Experts of a small language model: vocabulary 8192.
Below are experts of layer 5 (counted from 0) of a mixture-of-experts language model. Rows are named router (the router's row for the expert), gate (a neuron's input weights, with its number), up (a neuron's input weights, with its number) and show model dimensions 0-127. Each number is 500 + 40 x the weight over its row's rms, rounded and kept within 0 to 999. Numbers have three digits each.
Before each expert's rows: "gets" lists some tokens that make up at least twice as much of what it gets as of all text. This comes from a sample of Wikipedia text that the model never trained on. Tokens count by the router's weight.

# expert 30
gets: "2", "1", "0", "3", "4", "5"
router:472478448479463499476488534474472532497624502467491492578498508492521468485567519497549478559563545494500457629492509551423504518465477475515525517461495516557576510508431478524536510451412499495490473473503483463538443542462516464472518434567467481454521484546570484556550495575548520502500501566522546516576553452425500463504532404496550519474517491490515521495453488502524475512457
gate0:468443497509540496470502498476471523482512526533502543577505512555565501561443557461490561469565484561562448533492528554466458577444458504477452472450516472576453484535484444510543502546520495474557495485468507503514459474454546459459522518444537496497481576550492496605530484455537568542494489487515506535549481577459486498434516416452562563527502491511504475500517388519500553524476
up0:477473519475492480516529489534519467471474573490499438473471534536443502494564562571507450530478541488475492542474534448479465435484487475487495453542538497438519444511500529537534522438574537509515446522485514528446501492483478517539485584500496526515457445445523477419462445473468473557469417551506625444453532539480466544522518549500502420463480544405484500487546519552441469434466
gate1:471497484508463577577510473526424470488478441550513469549514594497419546454515492496524514531481515556504477620524515498456510496454446481451496475449466511502480550451527453521510530409482571491461564509490513470500509533534521556489452452501438511538470445529459538491487536516490589453475517516487493476526485515522441519503566578550530530566508462481414513534545551474454485533565
up1:476485444477477489579505561489557494545467442513407465444460555500476609525528535570545501515527460477522549505549551464529421489452490494519478478526536537501441486516449508483546514510453516496486431544512470453516503483464498489548491508504479531473601551539527610563492461443528530547489482587460493506514497519445497509441454514493490495383539451484498544436486505522479504510524
gate2:533481553508538535457466542478461508493517522491531466504541498430578488558556519564505525536493487464516417467421509402487493451413579445532555438475530508439467491567458502534550543508510541521540425513462508467566496440472519514549546457460552528458509498430563487523529539453549511520481422424474540502541461480446491442514503489532478472432516458526466465510529535500504491491500
up2:537508480527399455485510493523477542438498452511519461451506523421461535491505529500492480480528473548526493554510545534508504475521463517496541487490511507567421515512542534353454479469480431458514442552538476485478500564473486425508483404542457502485501518508540460509433516464510391525559484444508434517491567465509481501404472530509460418452459510502474468511517531475537523508528
gate3:542508525458496588447470441531432518532513544526395503436442510467525457506534519572546492518515471453489497477491470436473449537527423458528525581544505551478593551553512553532536498449455526410479507544471506533472517446552547446488512440506506520481468547422530522568551524528518448538486518508502487527496487479489535492517493487582553516521553531463588482485484509481457474505468
up3:505469483529517441531541468478531504505539566507454544536512419481498546577537504522490471506438530497495564493447527567406531516522518459475544530513487533495409468441522461457516510527530486453475558497521468523482449563503511480521503529519546478554508460457519530445490477511549551525487443565444472522598484550450524465526491524525510459412495550488499431537538500570461472417402
gate4:524511491523558538485512490422386539488466539433530548510466473520505440513493586496553478552570522525569470518488514501518525485511485439498532468463523545493481502539533466467487487518533507473506536563487470631533522541571515421522502497514504436508492467490564502485534464511491488528497495518513469440558509478473511479487546497530511478445623500463515484557349503533496523457514
up4:457549525501497522518570496569502560480546520518559525497488400555466461491491476582520477491493523546428492516526435534478459505452554492530509462498522507449517437568428495463492533496519499465472488595529503578535498457553480516461544529517471526512514462515524603484449522511465594510499515471460557525488538455385450504499516521547426533534505553506496464471429483479488488551544
gate5:452487444503421500494474471492523522457625572495447508507409508500500526433548487515578511611478555470514469524475523524419517486478486453478459503464531493506454494440486499531515513553503445457486512535473565554570543467546495496529495423497522512458487468561486501540575477510548516519509499553468551480579548425490583487544449499482479472465440454455465487514468490458476502494498
up5:501475477532509542502442505441471420554486495526500553511475484552472480568520521501477449576461544420500477522505550590392485545513509477485462508518526438559462476472426407562529509555516468529490547458457470495509434445519455549464459499440526488548450465445516543494513451549490540441452504475463499508529536444447534488541512529543533534433497497563514508505563477548458514460483
gate6:468382506491444497506451470507463458450520494492452493576503495502508490540484503497611503577489534498617523553504567547525512492515474483471510487537477465474465546515453497528470459527498518463436555553512576448521562525505521513519418453530463541540566509528499462442574469532532569464469553495471524537514538441486491487554534469509560521542514486498516491558466504606491463472502
up6:481442549567519471496527448557495579474467486544530499519458444528545567483516572480558504491498566469466494497586467545473465511535423562547515564458536505480559497479505529501441488467529524448482522514448529496480534457549508533483453521419432466550432410487448487585501425423534474558466490490510504482538523516507573523495506544468511526413502445511489471462494511481531464491477
gate7:506516464479486534439463505418519525526500466501526527508491474463513497449534539479505472535508512472567434503506534512461517530499484497502528532448526477500508541418543527534504478502463524522475460559481408458490450501479466509454407470486561446469463472428516543482589466568486516499468515476459542492564510497455548500571575465560497569593537497547532558463447507452436579408492
up7:553488553492509509539472524487510538457514524493416473516471543481480510505449551474467563571500534495466520543519529487483580466444481496484608606475466453466527466467457482523480359501540502536518407482541522545473526524529462452564468497426539517476488516492475483509481514548465513580496517558522564559392495501511502464470480527515539471514498450472521563454509522458510482458478
gate8:506510484416475465492480496424442417509554556513514497491473483520513480479512537553572490563465499478501503431508491575530518504551497459564566513495536469507494497455586456531541515493541502557541509481525591550446514526520527497545552484499496553519497454544595476509507508576541524491568517514491405520565538468445541518513551529566459554534447443532506529453523461470550474454475
up8:462479565536482520513458500537502488518448492498493509472415572472523532594481516510570474443481499445501456517538516461439413524526551447494529502512427491442420503487531486497511499513529527507600481469490453481538494530504564495466414584494477474547453426492539484564466483504486433499480525502535495501560506563513495462428509487510538543544491557539542456394514532454464526523446
gate9:490463453528555517412473533476493457461533462504528432504476576552465488473556582477460475529543463518502489502523486494477504491571468523496568568512455426571446543496454474457509481467418513503482524465569537549469496501473504565436522499581516484444517496528531515561500518455527547576465502475504507508514455468436537522581495537499568539513496462532501490389590478498467510509535
up9:460416510528544517569526473496516484511472603496538532513502519436480485464543514514572501506451479488486546436528485513533469574465479494514503488486418512490492587542513500499539529404486557474517501517559469515496522549522442450463549455487486547518552604514494467536537516437499490535464528500438367487488532538515489477526494473422575510459524497498542412519509512480540485479438
gate10:557550434409506469455452444514441502554516497487479490449472464506538470439473495559531538486505550512461472549515499542550515438587511492484527458452571460508448562460434489539453542547488459523490466432528523502545538525498462550552555492502517465518541521517521501431498552563527525470516495534485586554544503445547428457450471521517586564559520548501530503525446469492501482464515
up10:438512545535531528486459494449593538557484486508444443546463517396531520496552501442563470512565538477523549443548514530506502504541457506464450501466585496537502542493510497537553493450510545513497505547446488530572505466519513482484506493441444491479527541516556501542415624536518490544518532508538487521481547531557561467462464540522532496501495432534458466493461452434530469574485
gate11:468490409477496493431505522548513520505495540506511490576500446421558484429461468525518437470573446480493438448501483553534476411526421474450513512464503560510458481478461481510507450493483519508438484586512496540484523496424484553535508529526493474471474556538501442488524458458521462528573505481531524554498492471478590502489506486497466549562587485503540495591416457503482486518562
up11:525504531522500422490513551433528454520491523552525542488545521504499518458528486529534509487482469427501410469467486517461408509504453450469508532475496511567460503555499554544482546473521546464547463497418483476549449559525568539468529493470504456530488483487452466520506555538482523477426458524570445498506452501478452641433483576509511546512520590468483452513518487465454535546535
gate12:513426455486511459492496492588494458483470510501493535487522505454527480480478451532505471462515477519474456549459423491509467509522512494560419478462504485529528542546453529510539509402508498509507520477474454522525375456459528479489534515547404499430480492489487509538514497416547350477496474457514507506434574457519522446531519520547428535501484508525586512557523540466503538465524
up12:460451522483512511477439556518518543577524521514581469434480436430515573427453539600495454512471504499505536437485528508489553511472537485494528458483518555510407439428536508450486494552482479498454471509520462550450483458419463420472525496489542474525525554481566537500509552438520538555510483478472476508525510490533562456503432548531473497439478437566506472462477523534534483476518
gate13:461496462529388550506534456497513525489492538548479545505547515522515401539502437560507520510493502487504471519420444578482505488512528543559479525487440596493519533507481527500520524473575454489458500519513508423545481498571549560506500533493516515487462472499475523508467422563512432503566582518477580545476448555575546433478515495536478553479462516491538433534533474512478494515560
up13:608463458452524391461549472527484473503456497496488517463453528478549461518486539489509527514496480468467504509540565516548493529467431488474445541551482444559482523534417518484452540483500517555476524530504465507493502605490505517493505442448511418446420513515528473523464496424572506514503483499542420528495437451435464529514513522563495447583529519514450468453527512543554451467491
gate14:535525517487490533477486557553512508492571470503524439504485506483440506478563477496462509552463534474503459551484426469523492506556524438478563516541536478543444493466473535494463544492503448501520592504490514515510499483514498459465475471575564426512490446510556505603506514567514567536408479501503595539589554509497424473518565474479543496476545454509476447457508421573501520503545
up14:502540476517533475472531532525506490514550528518502418428490547539507549518499493481519453532506481541478488403609549500506507426465488554454499468427532538517483548498552529517451482459510511467528445462558496483460492530431530517519432468487534465506483565558501495465453470539516485516512393470468524450515450487453541484520479407481512522556548428445527502570390490473546501539482
gate15:562482455545535568510473541474549508479514565452496500494526526489497490480485512477535497473501532520491502580482505487420489542552438510495510561479575522545500478476495486516529525472501450570552509496483518493498485535530480465440443464546519528520489439541590514472557457553525524469452526652506461460568516426470412473543493587503564462491549496478491485525431516529424534519463
up15:521552489478414518460521489494434546513500514541548534495496545446553495597478547466465485571493562507565420506574510421491544514525530452463492449443492513493496509554477560544482467489526486489521578468439538401533418533534565452535478482532430420505493515541499543493540482537485487501583480476521563541502468497466505457498539562556500510530463502516519502471544493474496537554539
gate16:547479414532503575513497483516462521472560477476441571515420434535564527494563555466574504538441608528486495552458515517471452517466451479463542490440487492500498454523559452484463557549499483478536468512498468466505461509473487489526484445466561459535499500488422558449545486512479543542430522531550514490541463524425503546566544499546537440457530517479472534517464450560530507467523
up16:487493437422482507458518504523539471514467565476527555477496496469465520481549524491524525539498519586469448531470462564522479541559550525470541562498487486452430471496473438522511474470560520535509532535501494463542484512504511483564488454527490492448382483508617525521454523495412549528402495593526469514526479555461491502595510466550524507436499448528447473456534503480492489516457
gate17:539504507483592420536546470514576500484545460532569474529499478588465460471559469536531481541517556610528505490539427530466498460489509541499541510502456501478533515507441550504521524551522507487550476521485479476509549464528435452514530535530468509441466461579488489536409462505471411454560547526482461491477517483491547434474537463543506486490533551474556450603513510490534531525467
up17:493530438479503533546463483491391511496548523539549587518516539406481450555573477528487541466526527447480459480486472562536484513525538440515479489543488469558545545546473539478530570487539579544457468567514508509472444506482516511462506458554503479498550487523547462537502514600505475501510485522500444574477429448469515515478534515571516499487511469437423478538457441491489521501411
gate18:521487585536463529524485544509453528537575519500423500467498517510465516512526486507466555475570533443495555482586524477464518515519537518520565520500510493538533464527590505458514557445502467465454450523465533449459459507544465464572495484510491561503541479434563453481481574494502467505568445497608462493519494484451459497519485494532474469405521618441513469465553523505513456509473
up18:583533482493459532507543447490494491505533442464560430515526512494563592539522537554477561508509472562510589500451554578477474488493466488524467515562459514400514506501493455520533496484533483414470557433501511562450471447552513485488467449512485470496511512455565480491508525552494480514482476555482453490473605494534490493492469522528444575537528501503526532439518597430484498541516
gate19:524457557461497519492509530477428480494614483520493490478438472476515467455553542450453454508533510482475582495564434453423459489501479534480531530512572549518442548513473565597534478494444482537489524462496489476457462505492529441477501514468523516549508431516487515550491403478487456488496451484530502469554563452599543508500474566464497527514491487489547512517466476457595465505567
up19:465469440473509511522555437506516475617488478505460481491504549443430468535538531483461497499434515586429509447469442541530495482575526527544479505530473501515400487524519526541518565500521499511514489522480533522488454593467525505572462524491525497435520430480497509500471452494435615522556494516546492545414506528591486497444488515530506482455471450511547525478523448448526525489504
gate20:541542561499496476506478473438521501537506526500503497545518533474460493503607498548560409545421454476559429514496505476458433517512525449452508513477538464466519522506452410467524466467502484582506459533465466455433476489519511461421480536474490514489516498520485559484512495456499509509596497497511509449605582461545496530492498540507532520580442440504512526463445472516422525444461
up20:488531485470469466483501471501508516553446479461458531484475448493506458503547469476575481438495552447478530497479479520547555516491469463432522553557560520572484497525510444438509520552465464532553486500545494504562513458491545511483562459414504598517483467448512481534535497477481477523576511484480549553381447494484497496411459572507555523425518544534535525543600503521474468473478
gate21:519519505516480524422457464523498525399528527464530547522474505507486488504526519479542621524429525524532515459537497490511475535543465556507423464499502471514523495466454527518513492484548551542546518443558495456571528515459493450579542524434541541541483546514522550511513455560464499488500525490527598471483568454382499560482552439477502539505511457472474519504494470403564526530505
up21:499474481456519531573457457558489524575512505504494469503536535497506582531497428547479512496476491512494472500466487510484546554585423465520513467526459470524511517546508449508476532513552512519511479547502493491607496477503491471469456447517467462460393548533473479489538586471543585462529489464475573518524474462390467512518460483458454488510617452461460489518443482504553552470468
gate22:520468539493437484502542494444536440431502508509532482481480463450478464527556560462450554515475541546605504460449520503411523411546532458470485524540512470481517491402476507428453455453475520500517467478510535510491472536569460441486446539509512524526541548596522492495407452555479480549516475484454531454504437504477522546549482509510566505505522498538477532532480510456480566512422
up22:505508541540533547456486512508542465398527500534466479517515542555503515572553436434458509547539547550537511483553476525540482492549521471523453475482491555522547498474506529553580497509411460484546519442496389445533507477474461520540462458500575517469509521480396479513457455466498517506458526489489467514462548530471437470468532490492508509536493516461481631474548454569510540530514
gate23:487409459539556501537507571513440485543538579496545531508512486470536469530498480527544468502453466490555513572561466522433476564484453526454502498526465511476499528509514485472522510568508519435480523406483394444470496553568490490540529499456429496535537487482512460581506465496520457521479454493508498496402466462452469470511538470543510473459560472488511486431401506559523528460551
up23:492543491474484597502474604502536465530544527537486495504542513431459466544447490607458492514509569530457470491440482494542487484552492491483534521447437495515450477510512442560451566483459548502541496483571455511509515516564520479559571458551583583525473474454437529431501517470500558506476455514426457483533480560488450461486460456522496474472457473492519521433494527497557506517494
gate24:416505471435500465492500573465489568570491466466498510483459481464463493476564468600523485513575496432460486432441499429468511468481544495501491531481430524499534505538520474524544452475508452518454527499511516521528524519436575543404536497488470541510525467494520471510568462506517558466440506554518469500487532467450551474534479471456570498519548499463582456491443408521554481429497
up24:444486501486419405429567481478509506461463479512592462575456567498523495495532506532512457550541458497503464432409486479556519468496568462476500516493539483492460450502511504502572533482434525535590562530485511492546476509439481525547420478512446515413491527465527464504474448509507576494515438501473433565452482404436497483502509467511467493490497481457518509472461487482493455496496
gate25:439594449504531470462470453461512503561542527448513500509571546456528523528462546434557541521493523535515393544459490478470488530529485544452497492431483504538522467515452493476461505539521548482496537525626439580443455524508480487498543407451503507445500427489457451403505540514502554528471439520548544482504501484498548533574494496454485559494476513504481483527523516499469527537495
up25:582461514502484489480483457492475525570506498518468502450520438497473526456478493535505457489416552556479500469515510496560477528546561539520474599555493415456522455507502481591471455525611455449453485502447525472544527525517463503438541523476518470434477454484425438533582506558494456508506554504423439491469506495503481450487518477508460519516440580549537468507538467489517442491483